Below are experts of layer 5 (counted from 0) of a mixture-of-experts language model. Rows are named router (the router's row for the expert), gate (a neuron's input weights, with its number), up (a neuron's input weights, with its number) and show model dimensions 320-383. Each number is 128 + 24 x the weight over its row's rms, rounded and kept within 0 to 255.
After each expert's rows: "gets" lists some tokens that make up at least twice as much of what it gets as of all text. This comes from a sample of Wikipedia text that the model never trained on. Tokens count by the router's weight.

# expert 15
router [ 87 116 110 107 135 159 143 132 173 146 128 127 110 111 137  94 139 132 122  99 118  98 151 120 166 117 102 155 126 181 123 153 126 127  92 111 117 130  98 139 133 104 119 108 168 164  94  95 101 146 100 117 133 140  97 106 164 124 163 140 145 108 146  98]
gate0 [ 98 109 159 145 166  91 128 145 128 154 176 103 149 156 116 104 158 166 156 148 136 159 135 121 113 146 153 135 117 141 108 166 114 140 108 138 122 148 118  86 118 109 120  89 101 145 130 150 130 148 151 134 109 166  79 139  63 152 129 119 159 147 162 139]
up0 [115  95 138 121  98 154 117  89 117 113 102 136 143 132 109 134 112 149 125 159 113 103 119  64 173 161  80 138 136  92 113 144 120 124 182 140 141 136  66 122 142 121 126  93 155 113 161 146 156 117 121 167 152 127  81 154 142 137 120 126 170 123 131 133]
gate1 [132 142 141  73 126 113 133  96 164 114 149 116 119 124 135 126 120 123  91 167 108 139 100 160 137 145 134 123 157 125 176 123  83 106 145 155 122 133 125 117 102 123 109 122 125 156 134 106 174 146 134 127 129 114 123 149 108 104 133 124  88 164 134 131]
up1 [153 137 131 114  96 169 147 108 136 120 125 160 163 145 120 175 138 152 132 111  92 149 114 124 119 158 114 140 133 165 159 165 140 150 133 164 135 157 120 147 140 115 135  95 106 158 146 136 130 151 145  92 124 139 125  86 103 107 124 138 101 133 111  90]
gate2 [126 110 118 117 149 102  94 101 156 188 140 135 141 141 136 143 102 147 120 123 104 129  91 152 138 128 131 121 122 102 152 111 121 156 108  99 154 139 156 162 138 119  97 102 148 106 103 124 135 126 132 148  94 127 117 122 115 112 112 131 151 127 138 141]
up2 [ 86 132 101 104 176 105  95 116 121 131  97 112 115  90 121 144 129 137 135 118 111  76 101  99 142 125 177 140 100  82 124  99 128 128 131 122 149 113 109 158 112 157 141 149 104 121 145 141  95 122 101 100 179 126 127 155 129 105 153 128 103 105 148  99]
gate3 [146 114 127 116 140 154 117  92 170 124 122 133 122 164 103 144 148 115 191 102 126 118 149 115 138 113  81 163 115 101 142 105  94 123 124 151 162 139  68 135 133 117 148 104 114 133 108 157 143 136 147 119 124 129 161 150 140  96 122 140 108 149 135 144]
up3 [132 129  98 102 106 116 127 151 127 149 105 146 189 133 137 127 127 120 130 153  98 111 100  93 128  52 108 141 159 135 155 148 124 120 165 117 116 112 136 150 137 114 137 128 145 115 119 142 154 165 127 137 125 152  81  84  99  64 139 137 123 138 115  94]
gate4 [104  94 174 154 165 135 116 147  91 140 137  92 145 138 127 137 133 132 115 152 156 132 144 101 154 125 166 155 113 143 119  60 137  57 123 136 101 160 128 128 139 154 144 164  87 132 135  88 142 146 140 117 178 102 157 112 118 116 150 179  97 117 129 123]
up4 [151  89  87 129 104 147  75 139  80 107 134 109 136 162  94 152 114 120 140 130 130 108 140 130 150 147  89 135  92 116 132 146 122 122 120 131 110 144 150  69 159 137 127 175 138 109 148 114 115 113 131 130 147 133 154 166 123  86  82 137 106  97 143 118]
gate5 [161  92 124 133 171 122  90 133 153 187 142 121 137 123 132 175  87 143 119  99 114 128 162 104 115 108 133 113 130 132 156 121 127 108 155  92 147 115 135 132 124 135 131 130 120 114 126 167 137 154 121 121 109 123 158 107 122 120 139 140 146 103 150 126]
up5 [109 136 121 103 120 114 106 159 149 137 115 160 146 139 126 115  73 112 137 124 125 136  71 103 186 139 148 126 113 132 122 148 142 135 155 146 137 108 131 122 116  84 112 138 117 158 132 143 119 131 102 159  72 130 140 130 149 100 170 145 147 112  74 160]
gate6 [106 146 125  79 101 136 162 145 132 171 161 109 141 153 151 127  95 118  62 127  84  99 123  96 131 164 117 141 192  91 124 126 124 111 133 152 114 127 164 135 105 106  89 113 126 153 122 112 124 138  86 119 134 130 142 122 154 110  99 115 122 152 147 117]
up6 [128 146  91 138 126 132 100 100  97 155 169 153 132 137 130 166 102  85 102 136  96  97  76  96 100 122 106 134 150 160 140 140 112 105 130 121 167  92 166 126 110 133 128 114 107 118  97  95 129 135 115  75 143 159 154 130 168 135 122 126 146 136  88 114]
gate7 [177 173 117 116 108 130 148 130 146 147 109 131  88  93 130 176 164 101 133 141 114 126 122 112 133 141 156 134 141 135 108 137 167 113 126 144 130 125 124 170 125 109 154 100 118 162 156 124 125 156 148 136 142 133  90 112 163 137 145 155 124  93 112 164]
up7 [160 138 138 134 126 138 178 130 102 141 128 109 113 139 147 125 111 153 131 144  88 130 143 151 116 131 125 136 149 144  97 141 120 114 127 131 130 149  90 172 142 125 123  82 114 130 140 165 144 137 179 167 101 117 125 117 139 173 107 131 127 164 118 127]
gets: " of", " to", " by", " for", " with", " as"

# expert 19
router [ 98 145  88 149 133 152 116 102 133 131 116 163 151 159 155 116 120 115 103  95 137 139 121 126 177 150 112 150 160 147 113 141 135  82  71 149 131 122 115  92  90 122 145 134 146 109 143 119 118 142 111 136 149 145 160 130 194 148 141 123 113 133 105 139]
gate0 [148 150 116 124 101 173  69 179 109 123 118 115  93 139 127 140 108 106 111 138  86 165 159 129 125 111  97 137 144  95 108 181 140  97 143 168  98 155 140 123 164 126 110 125 106 203 122 126 100 102 164 120 100 130 111 124 120 115 110 118  98 120 132 183]
up0 [129 155 131 153 153 105 127 163 168 142 142 118 154 138  94 123 179 142 116 132 136 167 132 124 153 124 135  86 184 143 102 169 133 145 124 116  98 108 132 140 135 149 101 132 129 123 151 125 125 106 187 163 100 116 116 148 124 159 131 107 120  99 133 149]
gate1 [155 197 100 152 107 138 120 186 126  96 109 113 146 180 119 128 127 134 118 132 105 131 162 118 130 148 127 124 117 143 108 149 127 147 116 113 157 102 137 184 145 130  83 117  98  73 139 138  79 136 114 118 111  62 136 121 163 145 133 135 116 140 165 145]
up1 [115 110 139 171  90 123 137 142 122  93 158 132 152 123 129 138 152 170 156 114 115 159 142 131 109 164 125 104 152 145 104 126 133 156 120  84 107 177 136 133 112  73 167 129 125  99 129 106 120  97 100 179 120 149 166 129 174  87 104  78  95 123 138 175]
gate2 [ 83 145 127 152 115 182  94 187 108 174 133 103 145 110 105 167 166 130 142 159 113 125 131 126 105 107 150 130 141 146 141 124 134 123 149 126 120 119 112 131 123 104 117  82 169 123 167  89 112 105  97 147 135 127 142 110 156 115 119 155 137 118 179 122]
up2 [185  95  95 148 131 127 108 135 113 135  96 113 150 131 135 118 123 145 133 211 140 149 130  99 103  99 121  72 118 133 100  99 114 149 133 144 134 111  96 124 120 118 155 132 101 148 153 123  97 121  83 141 128  91  94 145 186 135 136 139 150 128 123 169]
gate3 [155 142 106 102 154 138 168 101 145 128 121  86 148 124 127 129 160 141 168 137 167 170  95 140 151 124 147 141 128  68 124 103 136 145 120 130 113 157 137 157 129 119 136 137 147  94 134  78 126 153  96 145 108 138 107 124 115  81 146 150 125 175 120 148]
up3 [177 202 126 140 148 121 133 132 133 133 137 163 139 122 135 115 138 143 146 151 111 171 107 116 123 104 113 101 135 141 151 155 119 121 142 133 112 119 131 137 118 145  88 124 156 133  91 140 141 137 106 124 156 142 115 148 133 124 138  75 148 117 140 109]
gate4 [117 104 117 132  79 141 133 136 141 142 140  94 152 120  98 141 170 152 177  98 115 144 136 129 144 154 109 106 112 147 125 122 162 160 150 119 162 173 148 115 150 101  64 151 100 170 148 123 132  91 126 133 124 153 114 119 155 125 105  83 127 145 115 131]
up4 [125 124 112 144 105 125 150 167 126 128 102  84  97 118 164 149 125 121 166 131  81 152 151 113 149  93 123 132  93 135 151 113 141 136 122 153 135 106 160 126 134 137 158 126 154 200 126  99 133  77 143  83 130 105 125 126 139 126 126 133 125 138 144  89]
gate5 [117 139 146 125 147 159 114  98 105 153 108 100 164 144 161 122 101  96 136 112 139 124 133 126 116 122 125 141 100 149 112 143  85 147 128 121 186 131 149 172 114  95 165 145 123 148  76 131 162 134 125 143 148 118 150 134 129 120 163 126 114 135 132 112]
up5 [129 123 124 139 143 147 136  87 118 149 154 150 133 169 130 169 111 111 169 157 115 138 142 130  77 147  98 138  95 128 132 150 121 134 113 120 137 116 120 151 133 112 118 166 140 160 129 108 136  99 123 145 150 125 139 171 139  70 109 148 113 149 104 163]
gate6 [140 114 148 120 153  99 109 135 170 142 171 148 115 187 132 150 173 112 114 128  94 139 103 113 142 156 103 138  84 124 113 117 128 176 141  92 156 107 113 155 155 113 151  97 133 139 142 134 162 134  94 148 131 147 158 125 103 170 132  78  63 137 141  92]
up6 [ 95 114 140  81 188 128 128 139 139 151 102 107 145  95 139 113 143 135  78 108 112 165 157 122  78 113 106 152 139 139 138 201 151 129 139 114 118 110 123 125 109 111  98 121 122 168 154 134 147 157 200 138 142 127 152 177 130 135 113 138 126 127 127 151]
gate7 [110 167  92 139 138 121  88  94 101 115 100 104 129 148 155 136 127 117 142 152 133 113 117 131 147 104 124 103 117 133 121 121 134 108 103 154 144 122 159 165 107 118 116 104 105 112 118 141 142 126 135 138  62 198  63  89 123 169 132  75 150 118 122 129]
up7 [150 136  86 112 102 146  99  94 125 156 130 170 137 149 137 121 143 134 154 120 103 166 134 116 108 143  98 155 123 148 105 151 115 141  95 172 101 124 148 138 112 101 130 162 124 112 110 128 131 179 115 140 132 142  89 129 143 128 133  86 139 113 122 164]
gets: "r", "l", "m", "ur", "g", "ar"

# expert 21
router [120 132 140 135 118 134 125 136 144 114 178 126 103 106 104 110 176 153 117 134 133 150 146 103 128 137 110 178 152 159 107 135 108  68 131 131 108 110 145 142 111 133 113 182 135 174 120 131  93  75  90  51 166 138  93  75 181  96 142 131 158 115 142 147]
gate0 [107 113 125 135 136 137 129 135 163 175 122 142  97 156 173 108 161 127 191 126 148 146 151 148 142 177 147  86 104 159 146 109 131 114 154 124 127 119 108 119  96 126 140 168 119 156 117 137 104  99 121  53 145 136 100 148 138 110 149 156 144 134 133  96]
up0 [126  78 140 152 149  99 171 131 173 157 127  95  73  72 118 148 166  92 101 122 120 157 107 127  98 116 122 142  97 136 144 107  95 109 142 136 175 123 146 126 140  92 104 169 133 106 139 131  94  96 152  90  94 129 150 130 196 114 102 182 105 112 164 151]
gate1 [148 132 125 178 146 114 118 101  80 121 101 142 124 138 126  87 164 165 139 145  98 136 140 138 118 106 160 164 104 135 136 114 119 119 116 149 125 177 178 131  95 208 152 110 159  99 136 149 108 124 133 146 133 156 116 131 121 162 123 117 127 107 148 141]
up1 [106  72  95 116 132 129 134 100 105 151 153 124 126 120  68 129 160 125 138 126 106 117 152  63 134 141  96 155 126 123  84 141  90 134 137 112 125  85 144 130 123 147 130 148 132 169 146 135  97 126 163 116 123 144 148 177  87 102 134 147 128 135 118 148]
gate2 [103  85  87 116 143 113 118 138  95 129 126 128 136  98  67 138 118 117 114 116 144 131 129 136  98 115 129 130 145 129 141 123 128 100 123  96 173 154 153 147 125 135 151 134 182 129 142 155 124  93 136 116 101  97 160 130 126 166 113 105 142 158 131 139]
up2 [ 85 133 134 132  88 143  84 119 136 109  32  68  58 144 110 140  97 124 116 143 124 129 175 166 100  88 131 106 145 110 152 132 124 125  98 171 152 136 119 128 128 102 137 115 110 129  94 136 106 157 136 116 135 137 135 104 142 124 148 145 117 166  80 133]
gate3 [ 98  97  78 124  79 147 142 129 122 120 114 143 138 145 142 129 112 114 149 109 101  87 105  85 135 124 123 131 126 142  94 124 129 154 146 109 116  73 147  79  95 125 118 112 150 108 107 121 168  89 105 154 133 160 102 111  94 120  94 143 143 135 155 108]
up3 [131 138 174 100 132 138 105 117  92 160 177 131 145 149 118 163 185  87 134  93 133 143  80 137 126 106 133 141 118 115 128 133 103 110  69 118 145  74 147  82 108 175 110 132  94  99 117 160 141 141 113 147 140 145 144 151 156 134 108 125 137 131 113 153]
gate4 [155 167  99 125 128  81  86 150 138 157 146 158 133 141 145 142 156 136 114 124 102 132 109 121 139 143 129 106 156 129 163 123 136 134 157 117 112 151  57 125 148 179 127 148 143 154 145 152 112  86 102  84  86 144 151 153 138 150  83 127 116  96 116  95]
up4 [134 152 109  79 115  95 122 123 147 124 135 123 128 141 144 135 125 185 137 129  83 126 109 140 152 138 123 129 135 155 111 121  83 125 148 116 124 110 174 101 101  83 136 173 138 190 130 138 141 117  87 117 158 122 126 151 140 141 126 117 128  87 155 139]
gate5 [ 90 150 112 107 136 186 126 151 103 205 144 121 160  92 127 170 141 128 161  97 149 130 131 139 131 114 137 138 146  96 142  99 154 144 113  92 125 144  89 191 123 113 131 149 125 124 133 133 128 117 157 139 118 127 170 129 138 119  55 181  91 118  91  86]
up5 [102 142 139 140 148 187  85 129 120 140 134 117 122 128 148 113 132 124 157 115 157 123  80 108  78 127 118 119 155 125 130  71 160 133 115 157 114  93  78 133 136  88 125 157 144 125 172 119 124 123 139 116 142 134 120 114 142 136 144 100 111 153 116 135]
gate6 [106 110 143  98 165 126  96 101 155 149 165 122 129 141 120 122 126  87 126 106 146 117 123 122  87 108 130 125 128  97 125 128 147 139 139 152 143  97 130 139 126 112 134 131 125 116  82 113 138 107 115  82 113 147  92  92 102 102 147 146 112 132 137 152]
up6 [ 95 133 120 118 158 101  98 121 110 159 114 103 124  88 136 120  95 115 126 114 175 101 138 111  58 121 145 119 132 104 140 115 124 114 153 141 181 123 140 123 117 121 123  86 125 145 106  92 119 126 144 134 149 151 131  95 124 122 179 146 135  89 177 117]
gate7 [113 109 136 139  64 124 145 129 137 132  70 125 147 161 146 153 160 113 139 122  97 152  97 135 135 124 128 152 108 145 163 150 145  95  93 146 123 138 141 136 163 126 123  86 161 163 127 138  66  87 144 130 107 124 125 132 132 125 127 111 113 138  87  99]
up7 [124 139 114 160 120 160 126 128 135 182 115  66 161 101 132 113 124 121 140 121 129 119 119 101 120 137 134 152  92 203 149 142  91  98 130 142 134 130 153 116 135 111 162 156 111 111 154 142 114 113 135 114  83 140  89 135 145 116  99 107 106  94 122 101]
gets: "s", "e", "y", "on", "es", "ion"

# expert 8
router [ 94  66 135 140 167 174 124  83 164 130 109 156 141 110 129  99 125 109 130 138 129 124  74 100 151 137  92 145 157 152 111 131  98 108 128 109 116 119 139 126  94  83 106  93 138 136 108 144 108 162 109 134 142 144 115 112 144 140 141  95 121 125 102 141]
gate0 [158 148 129  96 111  72 172 116 130 160 113 102 142 132 110 107  82  97 134 134 123 102 121 126 132  73 126 121 142 160 152 128 124 128 123 110 174  87 118 134 122 126 135 102 125 129 129 117 158 120 112 138 128  90 170 136 141 125 160 149 131 140 125 113]
up0 [133 125 159 145 148 115 143 128 151 136 126 136 153 111 126 135 176 121 139 133 136 106 105  84 128  94 138 130 121 137 152 123 145 134 106 133 148 116 167 164 132 108 144  87 123  89 191 104 141 138  72 126  87 126 104 174  94  74 183 135 125 142 146 120]
gate1 [115 160 122 105  72 112 202 155 111 116 143 124 145 131 131 137 147 116 109 131 116  84 115 118 141 133 100  96 162 129 200 135  85 158 129 144 127 110  95 114 108 104 127 135 125 148 148 121 147  84 128 142 132 115 161 131 121 130 122 149  93 154 119 143]
up1 [138 119 139 156 139 131 123 107 120 136 167 134 104  93 147 140 147 122  90 133 153  89 137 126 137  64 120 101 158 136 154 116 126 100 131 105 141 110 137 143 180 152 125 111 152 146 111 123 153 150 107 161 132 139 161 103 129  87 122 124 101 143 126 171]
gate2 [156 114 102 115 133 149 144 118 119 133 115  89 129 174  79 154 126 120 112 112 105  96 136  96 152 145 136 168  96  98 162 163 137  94 139 170 189 116 128 120 127 132  99 120 151 150 115 125 166 133 156 109 103 151 145 169 117 109 130 139 175 140 115  81]
up2 [171 134 114 128 127 114 127  97 129 128 122 104 136 159 149 132 118 160 109 101 116 127 129  69 127 123 149 130  81 163 155 159 137 135 135 138 159 129  69 128 142 146 158 116 133 155 140 102 139 145 140 146 125 138 126 118 139 127 125 156 166 108 119 119]
gate3 [124 106 121 122 105  82 148 138  95 126 130 138 110 142 119 124 130 157 109 147  96 129 126 128 135 151 146 112 130 127 117 159 163 159 144 157 154 112 171 152 169 103 129 138 130 105 102 122 151 137 164 140 114 148 114 127 107 144 115 103  82 133 140  91]
up3 [146 144 139 123 120 142 180 164 111  91 129 154 122 117 124 149 142 126 123  97 109 134 139 108 113 134 135 139 144 141 144 138 111  92  97 153 154 115 153 130 119 102  86 134 139  99 136 149 164  89 123 151  90 128 129 144 126  78 145 112 135 169  94 167]
gate4 [131 164 115  68  98 176 158 137 113 127 120 111 131 149 153 153 110 144 112  96 136  80 135 133 146 101 129 184 108 181 161 136  99 128  87 131  95 156 154 106 105  90 169 127 173  96 168  96 119 152 139 130 129 137 117 168  97 152 135 158 126 132 107 117]
up4 [ 91 118 113 132  99 150 131 120 105 161 122 111 141 152 135 131 150 130 140 104  64 135 110 118 149 127 126 187 167 139 118 144 105 143  88 128 116 143 124 143 112 125 133 142 150 100 157 124 127 120 139 154 160 137  90 156  93 159 121 152 115 135 148 115]
gate5 [140 104 185 136  93 152 124 178 144 107  66 100 140 151 178 157 132 161 106 158 118 125 112 115 142 113 136 105 144 113 158 146 143 152 164 148 158 163 170  98  77 144 135 162 176 149 149 160 123 142 130 120 133 155 153 114 129 193 124 135 154  96 144 149]
up5 [157 124 151 117 127 173 121 113 131 148  75  95 143 153 167 176 107 162 111 150 101 167 159 154 101 134 118 116 133  91 146 148 146 108 103 147 142 140  82  71 160  83 154 128 156 124 128 113 105 118 112 110 126  99 125 110 136 190 105 142 123 136 123 118]
gate6 [134 105 131 139 156  90 149 156 166 127 158 105 112 123 101 169 129 142 145 135 105 135 139 115 134 118 125 146  97 154 151  98  98  84 101 127  92 112 111 102  67 142 167 109 120 122 118 148 177 126  92 113 122 125 153 113 151 127 114 140 118 149 115  94]
up6 [133 112 157 171 138 146 146 108  97 121 119 143 141 144 142 154 142 182 149 140 138 163 109 119 149 125 120 126 129  74 146 125 131  75 129  91 107 117 156 187 131 102 147 143 111 154 118 158  77 129 159 121 120 132 135  96 132 141 130 134 134 128 143 141]
gate7 [112 124 134 128 129 147 113 115 116 127 104 123 127  99 139 122 110 181 128 129 158 116 123 139 102 117  95  69 142 125 133 130 132 134 121 161 146 116  95 149 123 180 146 153 142 113  77 143 156 159 126 104 162 165  82 131 108  84 120 149 118 131 143 119]
up7 [127 130 160 122 125 131 138 139 160 152  89 110 147 144 109 158 116 103  69 130 116 117 105 116 103 144 136 112 128 110 154 147 149  91 135  94 139 113 107 173 101 141 158 151 112 125 108 114 149 146 137 110 159 146 118 142 166 134 108 122  73 148 154 169]
gets: " the", " a", " The", " his", " an", "The"

# expert 12
router [141 141 109 168 139 170 128  92 162 181 124 121  94 129 157 116 149 106 122 127  95 148 127 127 110 141 180 142 182 175 123 133 142 154 142 126  88 116 110 113 112 111 122  97 136 111 126 122  90 167  62 144  98 108 151  89 158 178 141 154 128 140 150 105]
gate0 [101 134 130 121 129 140 130 130 135 136 145 147 154 125 138 162 115 119 114 169 126 141 128 120 109 106 134 111 125 124 135 111 123 172 195 111 149  78 154 115 167 106 110 106  90 130  90 159 156 103 139 149 117 131 166 142 129 122 163 102 181 139 147 107]
up0 [120 129 100 100 106 140 182 128 136 148 165 138 126 127 137 138  95 125 146 125 157 119 111 125 153 119 148 117 154 138 152 125 128 120 159 139 135 159 136 154 153 147 129  92 140 119 102 143 167 139 123 175 102  86 147 107 132 113 129 161 149 162 141 131]
gate1 [121 123 126 140 121 136 118  73 162 108 153 131 137 136 139 152 153 109 133 129 107 116 101 172 149 128 112 130 147 134 153 146 136 107 175 118 128 137 131 164 126 122 121  75 197 144  90 137 150 154 109 137  98 158 150 108  97 129 119 155 117  97 187 109]
up1 [163 137 147 100 124 159 183  74 181  97 133 109 131 109 113 139 135  95 136 163 141 109 108 127 110 177 116 150 128 102 127 160 143 121 159 149  79 157 122 151 106 151 116  88 163 132 123 136 153 138 143 163 123 158 132  99 120  74 144 115 130  77 180 106]
gate2 [129  57 129 103 169 174 148 112 139 131 156 152 117 106 103 108 100  87 135  89 101 153 160  92 101  80 118 114 104 114 153 139 114 100 107 124 147 123 116 154 109 114 103 102 125 120 108 109 116 131 129 132 122 174  74 138 180  96 126 133  94 128  82 120]
up2 [117 127 118 132 115 108 122 113 109 145 147 126 131 131 100 124  79 134 136 142 129 102 143 121 119 136 100 111 127 185  95 127 161 142 149 142  96 133  77 105 131 128 131 167 131 126 148 110 134 130 115 110 111 121  87 123 158  97 155 144 124 130 123 133]
gate3 [127  98 140 126  85 142 122 119 157 158 147 115 134 129 157 157 166 126 149 141 131 169 119  81 149  95 124 127 117 130 155 125 164 120 123 159 130 113 145 121 161 152 156 131 148  79 103 147 204  97 129 128 151 143 184 120 164 121 123  78 118 113 124 110]
up3 [164 104 133  98 115  67 101 166 136  92 159 132 117 111 120 118 181 133 120 109 148 116 129 127 118 136 144 153  78 138 125 133 124 188  78 142 162  98 152 129 155 132 105 122 140 183 145 129 145 113 141  92 125 125 145 104 170 112 147 143 126 117 130 114]
gate4 [163 147 144 151 182 153 127 167  91 140 116 172 129 113 147 153 111 106 110 128 110 155 167 165 126 132 174 131 162  98 127 121 101 124 136 115  88 116 107 134 129 151 177 128 150 154 165 123 136 100  99 146 140 122 147 101 155 130 148  92 109 115 119 202]
up4 [183 123 124 110 142 113 127 156 123 129  89 147  96 106  97 122 118 102  98 136 129 139 132  96 146 116 119 154 162  99 138 161 164 162 128 129 114 117 121 145 154 141 113 122 143 108  93 149 139 127  61 147 189 110 132 110 106 100 157 137 108 114 145  97]
gate5 [109  98  84 106  97 145 126 136 160 108 181 120 100 156 160 109 131 100 145 173 143 106  90 128 117 116 151 132 143 135 111 139 100 172 152 120 113 142 114 169  68 136 158 132 168 116 104 111 160 115  57 127 151 138 101  83 134 119 123 151 124  87 149 172]
up5 [159  67 136 119  98 123 164 186 153 108 142 139 161 101 138 153 152 129 124 139 108 151 147  93 160  98 129 121 193 101 114 134 108 129 109 145 141 136 119 127 128 110 114 134 149  99 118  99 142 162 105 113 145 126 142  85 121 168 140 138  90 137 103 107]
gate6 [142 159  81 132 118 143 116 104 146 127 114 127 121 129 144 130 129  96  99 119 159  85 121 157 165 148 139 112 141 122 102 170 153 160 120 126 108 115 155 149 158 139 106 112 117 163 149  89  58 116 149 131  90 127 157 137 134 155 153 143 166 124 128 152]
up6 [150 132 129 126 109 106 119 124 170 143 122 105 155 135 150 170  95  95 118 153 134 147 144 124 132  92 148 113 128 102 160 128 125 125  94 119 142 132 155 114  97 140 141 118 101  98 144 128 115 133 126 117 128  79  55 138 173 111 123 189 163 138 117 167]
gate7 [159 127 179 158 123 161 125 131 126 127 104 112 152 205 154 129 142 106 109 159 121 135 119 127  71 143 172 142 112 130 134 155 136 136 158 110  90 105  92  87 137 115 105 129 142 178 176 101 104 126 152 140 104 172 103 142 129  93 159 131  87 129 135 118]
up7 [130 112 111 137 121 165 105 101 110 117 156 165 141 139  91 175 116  84  89 120 120 107  57 139 114 171 138 148 169  78 131 109 125 111 189  70 113  98 150 137 166 135 132 143 139 158  96 153 150  98 117 164 137 147 125 143 117 132 129 153 142 138 157 138]
gets: " and", "n", " or", "th", "t", "k"

# expert 39
router [133 107 120 114 126 115 147 134 110 113 143 103 131 114 118 136 102 120  99 128 167 117 163 111 144 128 161 119 173 147  97 111 149  67 157 133 121 112  99 105 118 117 155 164 137 173 113 113 135 147 105 162 125 115 126  86 155 109 153 147 141 113  94 129]
gate0 [123 174 135  73 117 130 156 131 142  98 114 128  72 186 139  97 115 105 146 119 127 185 142 134 141 118  98  91 142 120 134 148 106 112 103 136  88 139 154  96  97 146  85 164 117 122  89 141 142 122 144  95 158 156 130  94 134 147 165 148 131 144 133 124]
up0 [123 145 115 101 190 118 111 107 167 155  99 116 128 146 125  93 128 100 124 137 100 129 130 144 127 115  94 103 140 160 167 148 109 107 103 114  81 131 150 158 120 116 139 141 122 103  99 125 131 133 137 147 136 129 136 109 134 154 134 123 146 111 145  91]
gate1 [173 103 108 123 151 133 179 145 157 166 134 136 112 133 138 138 107 138 176 140 144 114 115 109 168  87 110 138 139 128 110 100 122 145 166 133 156 100 121 149  92  86 153 150 146 165 116 145 110 158 150  81 120 144  86 131 121 165 182 158 171 146 130 117]
up1 [100  96 151 149 149 142  93 120 132  82 153 128 143 100 160 167 143 139 134 133 173 116 137 167 126  95 130 155 129 129 131 122 127 157 128 146 108  98 142 197 135 121 121 108  90 168 133 136 158 135 117  97 120 165 111  95  98 105 105 112 120 118 157 120]
gate2 [124 122 138 118 107 140 126 157 164 131 114 134 169 111 145 104 127 147 147 126  99 137 163 139 127 139 145 119 103 129 130 128  94  93 136 122 111 136 169 139 109 139 142 118 101  96  97 141 136 140 155 144 157 148 135 132  57 103 116 159 115 198 127 111]
up2 [129 110 119 124 118 138 101 173 149 145 127 127 146 149 139  95 110  93 102 102 122 118 144 139 141 149 125 113 122 140 127 140 120 140 154 126 133 124 169 114 135 142 165 133 135 119 124 155 143 137 134 150 163 129 128 107 111 110 151 133 127  99 116 131]
gate3 [146 163  96 132 170 127 147 114 103 104 117  98 124 171  98 124 148 121 118 116 132 107 100  80 126 126 110 102  96 154 106 160 143 112 141 143 130 150 129  93 106 127 128 125 120 132 140 171 145 141 179 146 109 156 118  99 158 104  77 123 118 115 145  84]
up3 [132 120 104 104 164 152 129 136  86 107 157 128 114 112 144 104  92 145 119 153 130 106 137  84  60 116  84 101 103 128 119  81 139 118 126  90 132 150 121 117 118 139 106 180 136 137 120 194 147 136 156 132 138  98  90 139 115 146 115 131 130 141 155 181]
gate4 [113 143 140 173  89 177 143  80 141  70 134 149 125  75 154  93 149 100 105 121 118 108 123 136 130 104  95  89 165 132 151 103 132 102 163 106 118 144 114 110 133 123 101 190 118 110 114 162  91 114 144 104  98 132 110 143 117 149 148  81  85  99 131 153]
up4 [106 167 120 160 164 121  68 101 119 142 141 124 118 101 104 180 118 138 110  95 149 140 149 129 131 124 100 129 126 120 132 139 166 138 118 122 121  87 102 212  78 130 133 110 151 120 154 143 121 107  91 163 116 154 135 115  79 153  99 132 102 122 163 158]
gate5 [ 91 116 140 113 150 151 149 156 130 127 118 149 156 187 124 138 134 117  73 147 107 134 135 142 132 126 142 140 131  57 134 119 169 122 107 113  82 121 107 159 127 127 168 143 155 109 131 160 131 115 131 126 167 141 106 125  70 140  87 126 150 108 138 150]
up5 [116 164 132 150 151  73 136  98 106 137 146 142 155 127 115  82  99 152 129 120 115 124 176 162 143 117 126 136 108  85 108 146 162 107 130 143 141 154  78 135 129 181 142 160  82 124 101 162 146 135 113 123 101 129 109  96 101 127 117 144 152  89 109 112]
gate6 [153 112 124 144  86 119 137 130 157 160  94 159 118 145 147 122  89 122 152 182 110 119  77 124 154 133 130 149 125 124 154  99 124 159 148 135 103 118 117 106 104 116 122 140  73 147 153 152 114 105 116 127 134 118 103 105 164 111 120 105  89  83 118 152]
up6 [150 133  92 158 113 135 108 119 122 121 151 106 111 130 119 151 101 164 114 141  83 120  99 132 146 120 170  99 119 109 140 162 158 145 132 137 134 136 175 117 125 157  94 117  78 128 112 140 100 116 146 136 175 106 114 106 149  87 123 131 135 100 142 155]
gate7 [139 145 123 148 114 123 135 107 139 115 119 118  98 124 177 154 190 137 123 118 125 133 110 162 154 102 121 132 141 105 102  77 136 125 125 137 117 132 120 117 139 128 148 108 135 127 130 144 154 111 148 130 164 161 157 151 100 134 135 149  90 122 108 113]
up7 [128 170 146 133 124 104 122 106 137 137 156 111 134 135 170 132 138 143  77 131 159 167 109 128 132 155 129 137 116 148 136 139  99 134 103 141 124 105 139 170 134  77 165 108  97  96  79  93 121 128 139 120 155 112 143 129 133 123 129 180 135 132 135 113]
gets: " in", " on", " of", " at", " In", "In"